Experts of a small language model: 61M parameters.
Below are experts of layer 8 (counted from 0) of a mixture-of-experts language model. Rows are named router (the router's row for the expert), gate (a neuron's input weights, with its number), up (a neuron's input weights, with its number), down (a neuron's output weights, with its number) and show model dimensions 0-159. Each number is 200 + 30 x the weight over its row's rms, rounded and kept within 0 to 999.
Before each expert's rows: "comes before" lists some tokens at least twice as common just after its tokens as in all text. This comes from a sample of Wikipedia text that the model never trained on. Tokens count by the router's weight.

# expert 6
comes before: " ", "1", "2", "0", "3", "5"
router,183,242,177,217,171,203,215,204,189,219,172,247,141,211,204,182,255,180,142,210,189,214,190,183,186,190,191,184,187,200,227,217,212,145,200,234,174,181,244,233,189,219,174,264,211,203,203,210,228,213,193,165,195,195,196,222,226,212,195,202,190,202,243,152,175,204,243,219,201,209,225,202,169,209,202,170,140,272,204,186,179,237,237,122,188,211,155,202,163,165,239,218,192,156,163,201,181,168,160,206,164,175,211,192,243,242,217,220,156,243,135,236,178,246,252,210,222,142,197,189,294,150,216,257,231,176,192,181,152,134,152,195,162,161,270,173,201,194,236,193,241,198,168,197,187,157,174,143,219,181,178,151,212,280,178,201,202,200,196,213
gate7,234,203,135,173,202,203,183,231,177,197,202,186,213,203,239,224,174,233,193,210,124,207,181,165,223,213,183,181,197,148,171,171,168,236,243,164,192,219,218,155,258,204,143,242,235,195,237,185,227,224,272,170,261,246,220,227,138,216,119,174,201,177,165,173,222,213,183,235,175,173,214,219,167,261,264,192,183,218,211,191,177,193,238,152,179,147,191,199,175,209,193,159,155,168,203,203,232,200,209,186,179,222,215,188,245,197,192,194,217,264,208,167,252,175,222,209,201,153,199,176,195,179,172,231,228,184,201,249,235,230,188,186,164,207,208,227,214,214,231,253,168,190,197,186,215,168,239,134,196,207,142,180,205,257,236,205,194,232,226,180
up7,157,197,188,191,204,194,208,174,192,174,211,238,224,202,201,227,120,188,220,228,221,213,159,190,144,216,236,168,177,195,242,209,211,205,174,153,196,234,204,236,220,257,202,245,114,250,147,171,227,151,180,157,227,182,230,215,189,179,129,166,147,198,191,195,218,199,168,154,220,248,200,191,203,204,206,239,222,216,216,177,228,163,234,136,181,157,176,178,177,215,223,226,185,162,227,237,190,201,184,162,237,249,253,186,229,206,236,201,225,158,201,218,179,150,176,172,185,175,253,240,215,173,189,197,165,193,201,221,167,168,227,192,159,225,252,191,210,253,227,175,221,236,175,181,176,187,268,276,200,213,172,159,163,176,177,247,217,204,202,220
down7,186,245,242,168,181,198,164,216,240,190,178,184,242,271,209,242,213,216,197,220,197,222,202,213,218,211,217,155,195,220,172,184,213,202,199,152,199,198,151,211,186,189,272,235,229,192,192,222,260,172,271,201,212,193,158,153,178,202,237,182,177,217,250,214,192,178,238,174,235,193,202,177,184,164,189,224,237,144,203,211,143,196,184,200,247,168,190,213,211,182,146,164,223,207,192,195,143,196,161,182,196,179,241,207,218,186,237,209,174,224,247,161,246,181,192,228,153,241,137,208,132,176,234,155,201,190,214,201,249,149,210,149,195,233,238,189,182,217,204,231,223,146,182,185,180,167,231,230,152,188,195,211,207,143,224,203,164,260,182,137
gate8,210,205,161,216,230,288,166,214,209,173,213,225,215,184,229,232,181,199,170,201,215,226,194,218,146,210,236,180,194,170,185,239,221,220,264,238,115,169,174,227,210,226,207,205,186,204,178,187,163,271,199,222,230,164,197,208,187,216,221,216,211,190,189,194,196,224,206,210,186,168,187,148,227,177,154,218,191,189,198,154,185,183,218,164,179,204,264,216,181,249,177,221,231,201,191,199,154,195,187,156,174,222,204,220,180,240,190,166,171,184,137,215,203,210,168,182,201,220,270,200,251,211,240,225,124,203,202,198,220,172,250,178,169,196,223,191,175,214,154,200,148,140,257,186,159,295,198,167,219,180,153,191,169,238,148,209,242,154,176,188
up8,208,175,203,214,180,195,194,231,224,183,209,154,171,175,237,201,194,175,189,169,193,223,182,221,250,150,214,218,216,203,202,239,199,180,209,179,211,144,226,208,188,249,186,221,178,182,166,228,165,176,220,189,224,193,209,220,179,178,167,176,221,163,186,222,212,172,184,217,234,226,154,185,201,177,208,195,152,194,191,232,219,187,196,244,213,222,181,177,192,235,158,174,211,234,215,219,117,205,205,159,225,192,168,198,219,185,212,262,207,192,193,208,199,108,222,155,215,169,166,188,210,202,150,202,297,238,186,201,187,195,141,203,173,165,189,239,204,203,194,193,223,216,209,227,214,236,183,155,198,233,182,204,186,205,192,180,173,241,290,193
down8,198,191,254,122,162,93,230,239,132,105,193,191,150,178,252,178,162,245,155,184,150,226,169,166,208,223,196,237,217,151,186,224,202,192,223,202,198,229,158,225,237,204,194,188,185,185,207,199,200,216,169,171,244,213,204,200,197,166,150,211,174,193,239,110,174,253,173,229,243,217,214,188,215,254,195,181,208,183,233,181,253,212,194,202,211,201,192,200,208,209,262,186,259,198,201,218,193,141,224,191,182,208,212,232,213,214,193,143,228,237,227,192,175,210,233,217,237,157,189,276,192,195,239,203,211,208,187,197,188,164,209,192,230,209,227,206,198,202,176,170,220,238,171,157,182,201,212,204,176,235,162,257,236,183,156,207,166,191,166,171
gate9,226,191,229,171,191,234,154,189,194,197,197,234,228,150,213,225,178,230,178,218,186,182,170,177,223,168,278,187,255,189,172,189,139,207,240,179,195,217,220,174,197,210,226,213,176,194,180,194,218,207,217,158,200,211,216,258,199,144,191,249,189,191,206,219,125,220,211,184,206,192,197,171,213,203,184,185,205,219,225,223,212,247,209,197,173,250,169,178,207,114,214,175,152,188,215,190,213,258,216,208,221,213,142,172,175,192,243,194,232,156,143,182,230,182,160,182,157,223,187,249,280,217,250,183,164,231,247,236,175,141,228,197,165,191,224,221,162,237,220,236,185,187,164,220,189,209,199,240,217,171,199,245,265,162,215,191,160,217,188,235
up9,171,176,225,189,232,206,190,187,231,162,179,218,249,188,193,195,253,214,147,171,199,195,203,195,248,184,183,175,199,243,206,204,170,196,203,182,218,174,178,155,188,226,223,162,168,147,251,182,246,198,170,188,199,185,200,192,185,183,256,158,240,208,198,175,243,173,175,253,195,209,197,207,198,197,155,253,246,202,252,269,217,177,172,237,189,205,213,187,217,201,186,249,190,251,224,222,177,198,191,211,167,161,216,158,277,171,137,199,235,131,213,201,212,150,209,172,216,238,176,190,204,180,202,217,188,187,179,176,200,217,202,178,210,211,183,255,242,195,223,162,183,188,309,149,261,184,217,226,237,238,213,235,197,202,156,207,211,189,221,160
down9,216,171,202,167,181,210,210,227,204,213,165,226,173,184,164,177,187,243,220,225,221,252,186,213,176,205,161,149,174,228,217,200,199,182,188,131,238,231,179,187,212,203,192,192,132,163,204,180,161,197,218,261,224,193,205,178,217,173,236,191,250,205,185,205,207,241,209,185,184,148,243,269,244,226,196,189,203,189,199,200,145,206,225,183,208,160,247,202,203,251,238,224,179,208,193,164,172,200,176,222,202,201,204,236,178,171,197,218,227,215,192,234,164,178,210,179,187,260,231,228,184,152,174,182,224,220,161,153,242,191,204,216,183,133,141,199,221,141,159,188,201,209,193,235,195,184,155,194,230,213,200,162,165,181,195,190,203,220,195,266
gate10,218,236,227,210,169,158,209,237,186,234,189,187,171,144,198,167,163,221,192,225,234,193,223,194,182,200,137,219,200,199,207,154,205,161,208,266,196,184,215,192,276,138,194,177,178,193,235,238,175,182,222,192,215,188,175,237,204,242,224,195,202,169,259,211,166,217,243,217,174,169,213,209,225,157,196,166,251,205,240,202,219,213,179,173,205,130,197,159,167,223,177,207,186,208,230,161,182,172,230,143,245,231,221,207,217,143,137,203,213,218,206,174,205,188,205,234,147,182,209,216,227,191,131,255,186,181,202,198,251,185,186,204,227,183,213,198,220,219,234,240,152,216,182,225,186,202,182,211,169,223,263,227,186,226,183,199,179,210,169,243
up10,182,188,188,243,218,204,198,167,190,198,191,208,178,223,214,158,216,189,253,173,224,188,164,214,200,239,181,188,176,173,149,184,210,186,202,221,215,147,157,237,238,202,196,221,229,230,218,197,188,189,203,210,247,263,192,215,223,226,225,165,130,171,258,185,213,175,231,167,235,226,176,231,213,155,159,179,266,238,154,216,152,219,207,223,248,221,200,220,219,211,222,224,198,183,194,239,196,257,163,228,227,197,199,197,217,213,204,176,209,154,206,246,250,193,199,182,212,206,214,232,225,227,225,215,238,215,231,265,194,205,172,208,206,201,229,164,220,218,165,208,201,191,174,190,228,188,190,216,157,190,247,199,168,216,266,193,149,197,156,201
down10,196,237,192,243,239,235,229,145,137,261,211,191,243,170,193,199,212,253,229,181,219,152,186,140,194,232,211,180,213,178,215,218,202,206,223,186,213,177,190,180,211,239,163,157,185,201,170,176,178,153,130,216,225,170,154,224,198,143,199,238,143,230,173,193,182,240,209,202,262,228,221,182,236,164,184,157,224,191,153,207,177,210,161,216,211,198,200,219,239,161,174,294,203,174,183,252,188,233,224,215,204,225,267,165,204,223,199,201,178,191,286,211,195,192,157,192,189,242,194,231,186,223,168,235,240,249,214,200,176,183,208,210,227,185,183,221,126,182,105,214,187,159,207,196,184,230,119,258,207,163,179,219,204,204,201,187,210,197,202,206

# expert 1
comes before: " |", " ", ";", ")", "3", " |\n"
router,173,160,189,218,214,206,232,171,246,173,197,211,166,218,187,206,171,272,148,207,238,207,206,166,195,171,218,164,202,183,256,168,227,193,229,205,190,155,221,238,170,197,150,245,163,259,202,184,215,263,140,211,220,239,136,217,216,204,223,210,166,219,207,164,189,211,249,188,246,214,251,207,188,205,235,174,197,210,174,185,170,234,185,161,204,182,174,197,195,131,238,241,217,168,172,200,187,169,146,182,181,258,178,194,231,224,226,262,194,220,127,205,181,193,229,190,205,220,192,197,277,157,266,229,242,193,230,193,209,163,184,189,170,194,214,283,181,213,213,206,210,177,168,185,222,178,193,172,172,190,255,184,228,256,178,187,187,176,214,206
gate7,221,196,219,199,275,172,184,197,232,201,204,202,201,165,206,218,181,207,181,207,251,197,236,199,187,275,232,204,237,216,224,185,189,273,248,225,204,204,247,224,209,183,140,199,173,238,211,200,164,194,196,221,243,280,176,202,233,238,170,154,157,160,146,177,188,239,207,183,218,274,192,224,190,215,154,224,200,268,163,241,222,191,227,221,151,228,236,192,188,201,219,223,169,220,236,163,207,213,175,207,191,229,225,171,260,238,191,200,214,196,164,251,187,156,149,172,239,177,171,179,224,147,231,230,228,165,227,193,253,230,225,215,230,181,212,235,187,189,147,166,197,212,205,221,213,205,204,233,176,175,171,210,213,221,177,234,240,185,205,262
up7,210,202,257,195,226,183,211,223,166,237,211,157,224,212,170,226,222,214,182,170,148,183,212,227,218,192,213,225,174,229,232,201,207,226,177,203,246,227,146,209,251,217,198,185,214,151,238,187,234,232,194,189,191,179,219,226,244,169,199,210,227,142,176,232,166,148,253,198,214,195,197,160,187,234,216,225,133,211,213,154,139,209,260,234,232,132,190,159,161,160,207,239,197,189,224,187,184,190,258,212,171,172,207,256,213,195,252,202,170,131,209,198,260,184,158,231,211,192,224,206,218,205,169,118,196,222,100,196,219,207,200,208,221,198,204,211,213,192,220,244,186,190,190,182,188,180,161,206,165,181,207,192,209,186,198,193,218,190,204,187
down7,239,190,177,117,199,136,224,252,196,170,249,194,156,175,205,202,176,189,182,256,187,184,237,201,179,167,201,164,176,188,202,166,182,148,163,196,218,228,197,184,204,233,198,202,238,216,201,219,238,171,172,182,173,223,192,239,196,177,229,144,129,222,192,181,224,215,215,175,197,237,253,229,215,241,175,161,202,222,226,181,227,180,254,211,250,167,171,238,200,186,207,171,192,237,213,150,226,210,171,170,239,198,172,252,213,178,172,130,206,173,182,255,240,228,156,222,209,174,139,228,151,208,166,173,229,142,193,195,173,179,256,155,218,164,236,209,232,193,177,196,247,178,169,179,158,196,156,198,213,223,215,266,249,195,200,147,189,230,235,160
gate8,189,166,172,207,224,208,210,201,202,193,205,197,192,251,211,250,182,218,180,233,230,200,197,245,182,181,204,179,202,154,199,173,199,194,235,182,236,173,231,176,173,207,247,177,201,189,223,248,268,171,176,186,140,173,186,158,193,189,183,250,204,205,174,180,210,185,160,177,187,139,143,181,172,213,192,221,193,166,201,181,205,203,194,222,171,235,203,208,211,164,194,283,224,189,202,220,179,252,178,164,187,209,205,176,196,237,209,309,193,217,178,214,201,254,216,178,210,238,179,187,199,226,185,209,191,220,234,267,220,178,200,209,244,192,205,238,214,138,228,199,179,247,149,240,186,192,113,164,230,202,206,182,193,237,160,225,245,215,213,236
up8,164,219,179,203,231,252,241,235,231,227,226,142,166,179,191,229,130,173,170,158,214,179,168,151,178,242,259,202,104,163,195,174,159,201,189,222,186,200,234,200,209,202,159,185,213,221,193,279,189,201,200,221,214,183,197,206,221,252,144,202,225,185,181,216,249,126,197,177,204,201,136,217,220,141,182,199,197,212,250,268,236,149,174,212,143,181,156,180,176,212,173,212,168,219,170,192,200,155,181,201,211,160,189,219,235,195,192,162,198,172,178,178,215,222,189,181,164,192,232,197,195,212,164,195,198,202,182,161,152,213,198,186,201,204,210,218,219,231,226,182,179,170,215,195,158,207,216,197,219,178,214,232,223,266,195,198,193,175,186,238
down8,199,234,205,247,252,135,197,162,189,218,190,190,210,242,220,210,180,243,183,233,177,224,217,215,187,245,190,197,247,211,183,221,194,176,120,195,202,155,252,205,237,224,225,184,179,136,181,177,175,221,262,170,234,195,230,200,240,215,214,201,209,194,249,186,210,213,224,118,226,199,192,156,221,136,180,158,191,234,166,156,152,218,174,201,194,220,164,206,194,170,164,190,185,212,198,166,234,208,189,221,168,213,187,193,152,171,200,227,155,206,193,197,188,203,215,213,140,176,244,253,186,261,248,188,154,222,203,160,149,164,193,191,177,168,197,220,199,221,228,208,217,211,188,172,216,250,159,220,234,167,208,217,181,195,222,252,186,238,238,244
gate9,211,254,210,248,223,161,171,256,274,170,151,152,209,195,185,214,228,190,263,236,215,172,186,179,206,147,247,198,187,182,183,162,197,187,249,257,160,228,162,233,171,154,234,202,175,252,236,206,252,189,166,201,196,190,182,170,216,240,178,221,231,155,169,189,185,196,233,199,204,189,256,185,224,218,190,140,234,176,207,247,247,209,199,151,183,205,156,173,240,194,207,175,216,181,152,260,216,248,181,203,237,132,175,208,181,183,133,232,202,201,140,217,201,192,202,209,231,225,230,188,239,189,200,258,185,185,186,201,156,169,191,218,219,235,148,148,208,209,195,217,152,234,163,187,182,194,227,176,179,183,187,122,245,213,239,168,211,187,258,218
up9,204,227,213,270,169,197,233,191,234,218,189,230,222,239,218,194,223,201,273,250,193,193,219,160,185,216,203,184,164,218,206,217,163,136,230,184,166,167,206,219,203,196,208,190,200,182,140,165,204,154,161,179,223,219,199,181,171,239,190,185,241,211,173,185,230,210,140,177,214,189,183,222,162,199,197,179,198,180,235,199,186,292,129,196,192,199,205,179,241,235,251,174,233,175,216,225,208,281,201,225,193,174,217,230,192,249,227,212,187,240,195,173,215,211,154,190,255,202,242,195,222,141,170,193,206,207,178,217,209,188,162,211,225,157,159,239,205,158,218,218,180,174,213,170,230,213,208,268,141,233,200,221,182,214,263,157,212,197,191,221
down9,184,172,143,203,143,165,186,213,140,160,182,175,140,198,223,185,209,215,154,274,262,242,206,211,134,166,187,182,219,177,163,193,217,196,193,209,172,158,194,220,199,233,220,227,205,234,215,167,184,202,186,196,226,202,160,258,136,148,161,222,251,177,232,189,197,153,237,194,209,211,253,174,228,235,240,169,132,200,216,192,194,195,252,165,201,218,199,186,206,205,196,193,180,221,191,233,243,239,205,158,212,200,198,219,221,243,172,241,166,200,177,202,185,207,183,185,208,251,176,158,219,229,198,212,203,200,147,207,126,187,191,220,216,196,206,213,165,209,237,231,180,207,176,240,240,220,219,187,236,250,192,130,193,270,205,230,235,210,180,175
gate10,215,201,255,222,170,253,200,199,193,193,236,244,184,154,173,193,220,207,196,249,211,197,159,209,208,207,198,202,225,211,181,159,238,200,185,179,166,193,170,163,163,229,122,183,182,214,190,195,196,235,212,196,211,208,200,218,178,243,227,204,188,202,175,300,217,201,214,191,229,180,172,181,153,191,143,183,226,174,237,204,192,212,212,246,179,181,282,164,128,167,173,235,191,215,208,221,223,169,225,256,183,200,199,202,203,196,189,230,232,127,160,208,194,217,211,246,155,253,176,211,212,174,238,192,193,192,181,218,167,182,199,213,198,207,170,269,260,202,198,237,198,182,189,264,211,220,174,194,152,170,212,202,205,248,201,205,203,148,172,207
up10,210,187,198,210,226,171,191,215,225,233,199,200,220,196,201,198,227,175,121,195,199,250,213,157,235,219,170,298,218,247,202,210,202,175,207,225,217,181,148,145,225,192,233,150,221,247,235,168,206,202,212,167,222,222,195,234,189,147,235,180,176,241,217,146,209,200,187,187,170,229,201,162,218,191,210,207,200,193,247,214,228,264,191,201,222,210,201,214,204,242,164,181,205,224,193,221,196,237,233,162,218,248,216,199,224,216,196,137,200,236,201,207,207,187,208,206,231,164,189,188,194,148,207,266,169,235,150,185,254,211,219,131,224,238,187,147,246,180,188,203,268,191,171,155,155,200,223,182,185,219,223,158,192,204,129,201,228,214,208,193
down10,193,270,227,122,164,158,159,187,239,120,159,157,200,207,172,217,215,242,180,213,169,222,199,214,147,151,179,213,235,204,171,180,210,226,191,162,182,189,222,214,239,152,232,210,166,211,189,170,157,252,201,145,231,200,168,146,201,196,243,146,197,165,255,244,186,188,198,269,179,211,199,171,218,178,211,228,213,213,190,245,218,175,189,209,200,224,214,160,179,204,225,242,210,162,157,196,162,203,226,161,177,192,184,190,162,152,236,201,198,209,148,178,264,177,227,201,216,224,209,194,224,196,214,180,191,253,207,195,232,243,165,193,221,204,233,193,189,176,178,225,221,216,202,226,222,189,221,230,208,235,200,197,222,195,136,165,182,228,225,259

# expert 7
comes before: "-", "|", ":", " The", "\n", " In"
router,177,180,234,239,219,242,169,181,192,183,171,234,141,220,236,197,212,192,160,221,189,213,182,215,201,157,201,176,194,228,232,184,210,186,211,201,152,177,234,244,188,181,214,225,185,189,218,199,218,231,207,197,214,159,127,138,195,159,261,184,199,217,146,222,150,182,219,211,205,188,214,178,237,211,207,212,148,251,266,231,145,236,231,195,143,248,205,228,173,201,251,263,217,191,218,172,151,192,224,235,150,211,184,263,154,211,199,258,156,232,123,159,226,203,194,188,178,248,180,162,251,167,229,204,190,198,245,190,171,180,163,158,184,177,241,235,176,204,225,203,226,222,230,206,209,237,197,199,214,184,228,154,189,171,178,201,264,161,225,182
gate3,219,219,203,203,199,202,133,156,241,202,201,240,167,207,226,223,169,262,190,200,218,184,197,166,165,166,172,207,213,194,259,215,200,239,142,147,176,209,167,186,173,201,157,206,240,181,244,128,221,202,176,205,224,209,256,229,192,184,214,172,170,216,183,191,222,215,216,208,197,216,188,159,238,198,198,185,189,223,178,233,104,168,226,205,175,212,130,190,166,218,189,235,144,201,191,236,147,142,190,251,229,198,226,251,197,244,171,210,230,179,195,205,190,179,182,214,200,236,231,138,207,176,175,222,152,185,259,202,153,194,186,209,164,151,172,178,215,237,212,207,197,226,137,165,161,175,211,207,190,236,235,190,206,218,194,190,195,178,228,206
up3,135,193,253,171,210,183,212,142,210,206,222,204,225,188,202,163,203,207,210,243,198,162,179,184,172,208,182,256,240,218,235,221,199,141,197,211,209,239,159,219,226,237,223,165,196,191,205,195,227,178,193,153,231,239,208,197,207,213,221,205,227,185,194,192,227,221,193,183,152,182,296,254,208,245,206,257,240,174,237,206,227,214,211,174,218,230,200,220,142,201,169,207,189,232,168,201,211,204,203,158,245,147,272,179,191,180,204,196,156,162,124,222,173,247,219,182,181,155,186,263,176,204,258,177,202,190,214,200,218,218,219,178,181,246,221,228,192,161,147,240,145,153,162,260,193,248,207,170,196,240,179,174,223,196,224,174,222,173,192,208
down3,249,194,143,212,227,217,189,175,214,220,231,219,169,176,176,194,215,220,209,172,172,229,227,278,252,190,197,215,171,172,194,168,206,215,231,197,196,160,177,197,194,213,216,170,179,235,120,227,168,208,224,199,219,219,220,214,214,168,232,209,245,199,181,141,233,179,201,272,190,191,228,190,151,218,176,198,181,268,211,222,217,157,149,174,185,178,241,201,211,191,230,172,211,174,220,187,162,197,212,191,203,216,202,231,196,213,199,192,182,225,177,260,152,195,185,198,192,188,159,188,206,219,204,188,188,195,184,193,217,237,199,245,199,202,238,192,212,164,198,160,216,158,202,199,225,189,180,167,165,162,203,242,264,198,196,175,168,196,224,189
gate4,190,224,170,195,184,227,199,182,201,173,232,163,220,191,183,161,179,209,166,145,221,242,233,214,204,148,209,212,197,218,212,238,221,174,188,190,188,181,206,207,206,202,176,207,171,226,220,156,167,226,180,193,196,177,148,117,183,205,181,188,236,197,157,206,220,180,173,199,184,184,199,247,182,281,158,213,193,280,253,185,209,191,245,205,203,170,209,237,217,258,170,219,226,215,151,185,160,195,217,194,165,205,191,217,224,231,161,225,173,210,138,170,231,215,189,243,206,189,194,145,184,233,236,197,167,218,267,280,134,216,228,230,199,189,216,168,172,202,191,172,200,177,231,213,167,193,161,154,217,177,198,171,182,197,164,170,224,175,169,211
up4,241,222,186,230,226,188,201,239,237,269,199,196,183,166,192,254,167,280,197,193,181,223,273,183,209,240,178,212,186,216,156,182,220,188,236,225,199,242,183,194,239,226,214,202,199,235,206,187,189,240,143,174,163,170,147,221,192,239,192,238,241,177,246,266,203,151,195,159,186,216,196,231,195,249,165,202,186,227,138,243,166,153,207,198,165,170,215,310,182,217,189,172,210,176,162,165,127,173,187,234,228,198,185,236,217,215,189,212,196,207,195,223,169,229,175,202,151,197,182,240,174,236,236,208,125,180,240,226,224,217,178,246,216,222,234,137,253,172,155,224,217,212,228,177,155,152,203,174,171,196,187,205,169,165,194,193,195,235,192,168
down4,145,185,211,210,239,199,209,184,254,241,206,215,202,182,227,182,214,244,239,172,186,226,214,249,215,159,237,136,110,207,211,228,191,184,236,156,192,213,185,215,238,172,222,227,184,218,180,181,170,194,205,191,211,210,213,133,213,157,253,173,204,164,183,168,189,137,202,226,215,174,157,163,238,169,174,203,222,194,171,207,183,143,165,248,177,219,188,276,185,210,222,242,182,199,253,196,233,212,229,232,207,203,175,238,176,204,172,164,185,226,195,218,253,208,168,205,201,221,199,153,185,201,232,226,182,215,249,184,164,242,197,182,210,252,195,154,159,209,222,223,191,186,223,222,234,230,238,213,185,202,187,201,200,203,116,226,234,193,173,209
gate5,197,183,261,223,195,222,228,164,181,190,237,220,197,210,189,197,192,196,189,151,218,168,188,194,163,182,196,210,219,215,236,161,137,176,188,204,177,168,219,243,205,288,195,228,218,163,164,216,200,203,245,192,191,213,152,158,217,204,225,96,197,208,212,185,199,209,217,201,228,239,227,213,214,250,234,168,182,153,162,160,136,182,226,157,197,204,174,200,205,233,215,203,254,261,158,184,189,149,183,196,167,201,162,206,188,190,221,208,205,174,246,165,243,177,194,194,271,195,219,192,181,202,229,235,182,248,176,218,236,207,155,169,177,152,215,186,160,193,220,230,193,209,149,207,215,195,142,186,203,247,259,189,229,193,225,176,265,197,232,238
up5,228,216,186,221,174,174,160,246,191,206,226,209,159,179,172,142,199,206,259,203,230,190,199,181,198,181,148,175,177,186,208,177,183,206,205,218,201,178,212,249,239,182,176,173,159,156,142,159,255,275,178,233,163,217,171,182,201,214,213,182,170,202,176,227,223,202,207,187,161,250,182,181,213,212,218,161,191,185,239,238,173,210,209,153,192,217,167,168,191,186,178,172,240,198,188,212,241,160,234,218,185,205,183,228,150,216,228,233,240,181,194,198,257,195,191,165,212,167,225,140,186,222,161,173,176,217,244,211,258,170,223,207,235,162,156,190,160,204,215,172,211,183,171,189,176,194,198,170,206,193,159,156,229,239,230,151,231,228,268,206
down5,215,217,251,174,209,182,200,199,196,263,212,184,113,193,219,221,161,213,208,277,258,183,212,239,171,231,224,192,182,200,257,215,200,280,214,166,227,218,205,196,212,195,162,194,199,204,212,241,193,197,230,159,167,164,197,166,223,219,186,245,172,184,220,182,192,194,179,230,221,209,204,157,143,208,219,199,220,163,184,221,194,177,164,225,239,172,199,184,247,246,165,175,279,182,223,139,219,198,209,138,207,225,119,147,211,176,210,243,215,193,125,242,221,211,192,218,186,157,161,192,141,200,208,182,163,211,228,186,178,168,176,131,228,187,172,203,210,216,214,211,192,196,209,163,236,179,178,206,196,160,218,168,217,198,203,166,250,175,165,175
gate6,199,201,155,229,208,241,186,192,213,202,179,159,225,196,151,187,194,237,205,220,182,124,197,184,227,180,197,223,183,202,189,180,234,216,222,148,173,234,140,165,198,161,165,220,119,196,194,212,187,259,199,239,143,201,147,206,185,179,225,241,232,189,201,212,227,117,202,153,178,163,206,194,224,201,202,278,173,227,189,178,169,152,243,254,152,239,177,189,196,198,247,161,214,185,174,149,262,231,214,169,208,190,208,234,262,162,222,205,189,168,184,202,217,211,255,233,174,241,177,180,233,208,205,195,184,226,218,239,226,196,159,174,152,173,210,196,221,236,193,187,215,165,194,237,212,171,198,181,168,151,208,211,167,215,198,212,196,173,216,232
up6,203,202,181,208,177,250,230,220,224,252,235,213,181,164,227,210,168,245,216,206,275,233,261,179,217,150,146,120,230,218,224,189,223,190,174,211,168,185,176,223,197,170,239,190,160,217,213,229,194,193,145,184,141,173,196,216,250,184,170,216,157,169,205,181,205,201,183,164,248,212,190,201,178,170,226,189,243,171,195,197,221,218,213,181,191,193,163,250,187,202,166,215,152,214,206,228,183,207,118,202,227,150,238,202,193,210,200,200,234,173,192,218,226,183,192,224,197,189,251,183,205,236,187,160,287,199,212,164,203,227,212,198,252,254,202,221,165,172,196,237,153,188,182,156,223,192,194,130,216,216,154,182,189,186,192,170,217,192,142,215
down6,199,184,141,209,180,179,211,230,276,181,227,227,224,197,251,216,245,165,201,173,218,184,173,168,167,173,227,222,246,213,178,206,283,220,194,226,196,221,114,254,199,196,152,230,159,223,198,181,219,186,164,176,228,235,193,215,196,189,214,177,187,164,212,198,144,197,173,228,187,252,172,131,166,187,225,154,207,178,217,240,213,189,179,142,241,180,176,195,203,172,204,209,243,178,252,196,147,248,195,236,210,171,159,244,245,181,293,215,204,159,189,216,208,193,218,167,231,169,195,175,213,220,190,253,289,184,193,174,195,222,206,213,173,183,189,205,103,223,231,164,140,243,213,223,188,172,216,181,182,168,206,240,223,212,190,220,184,224,192,210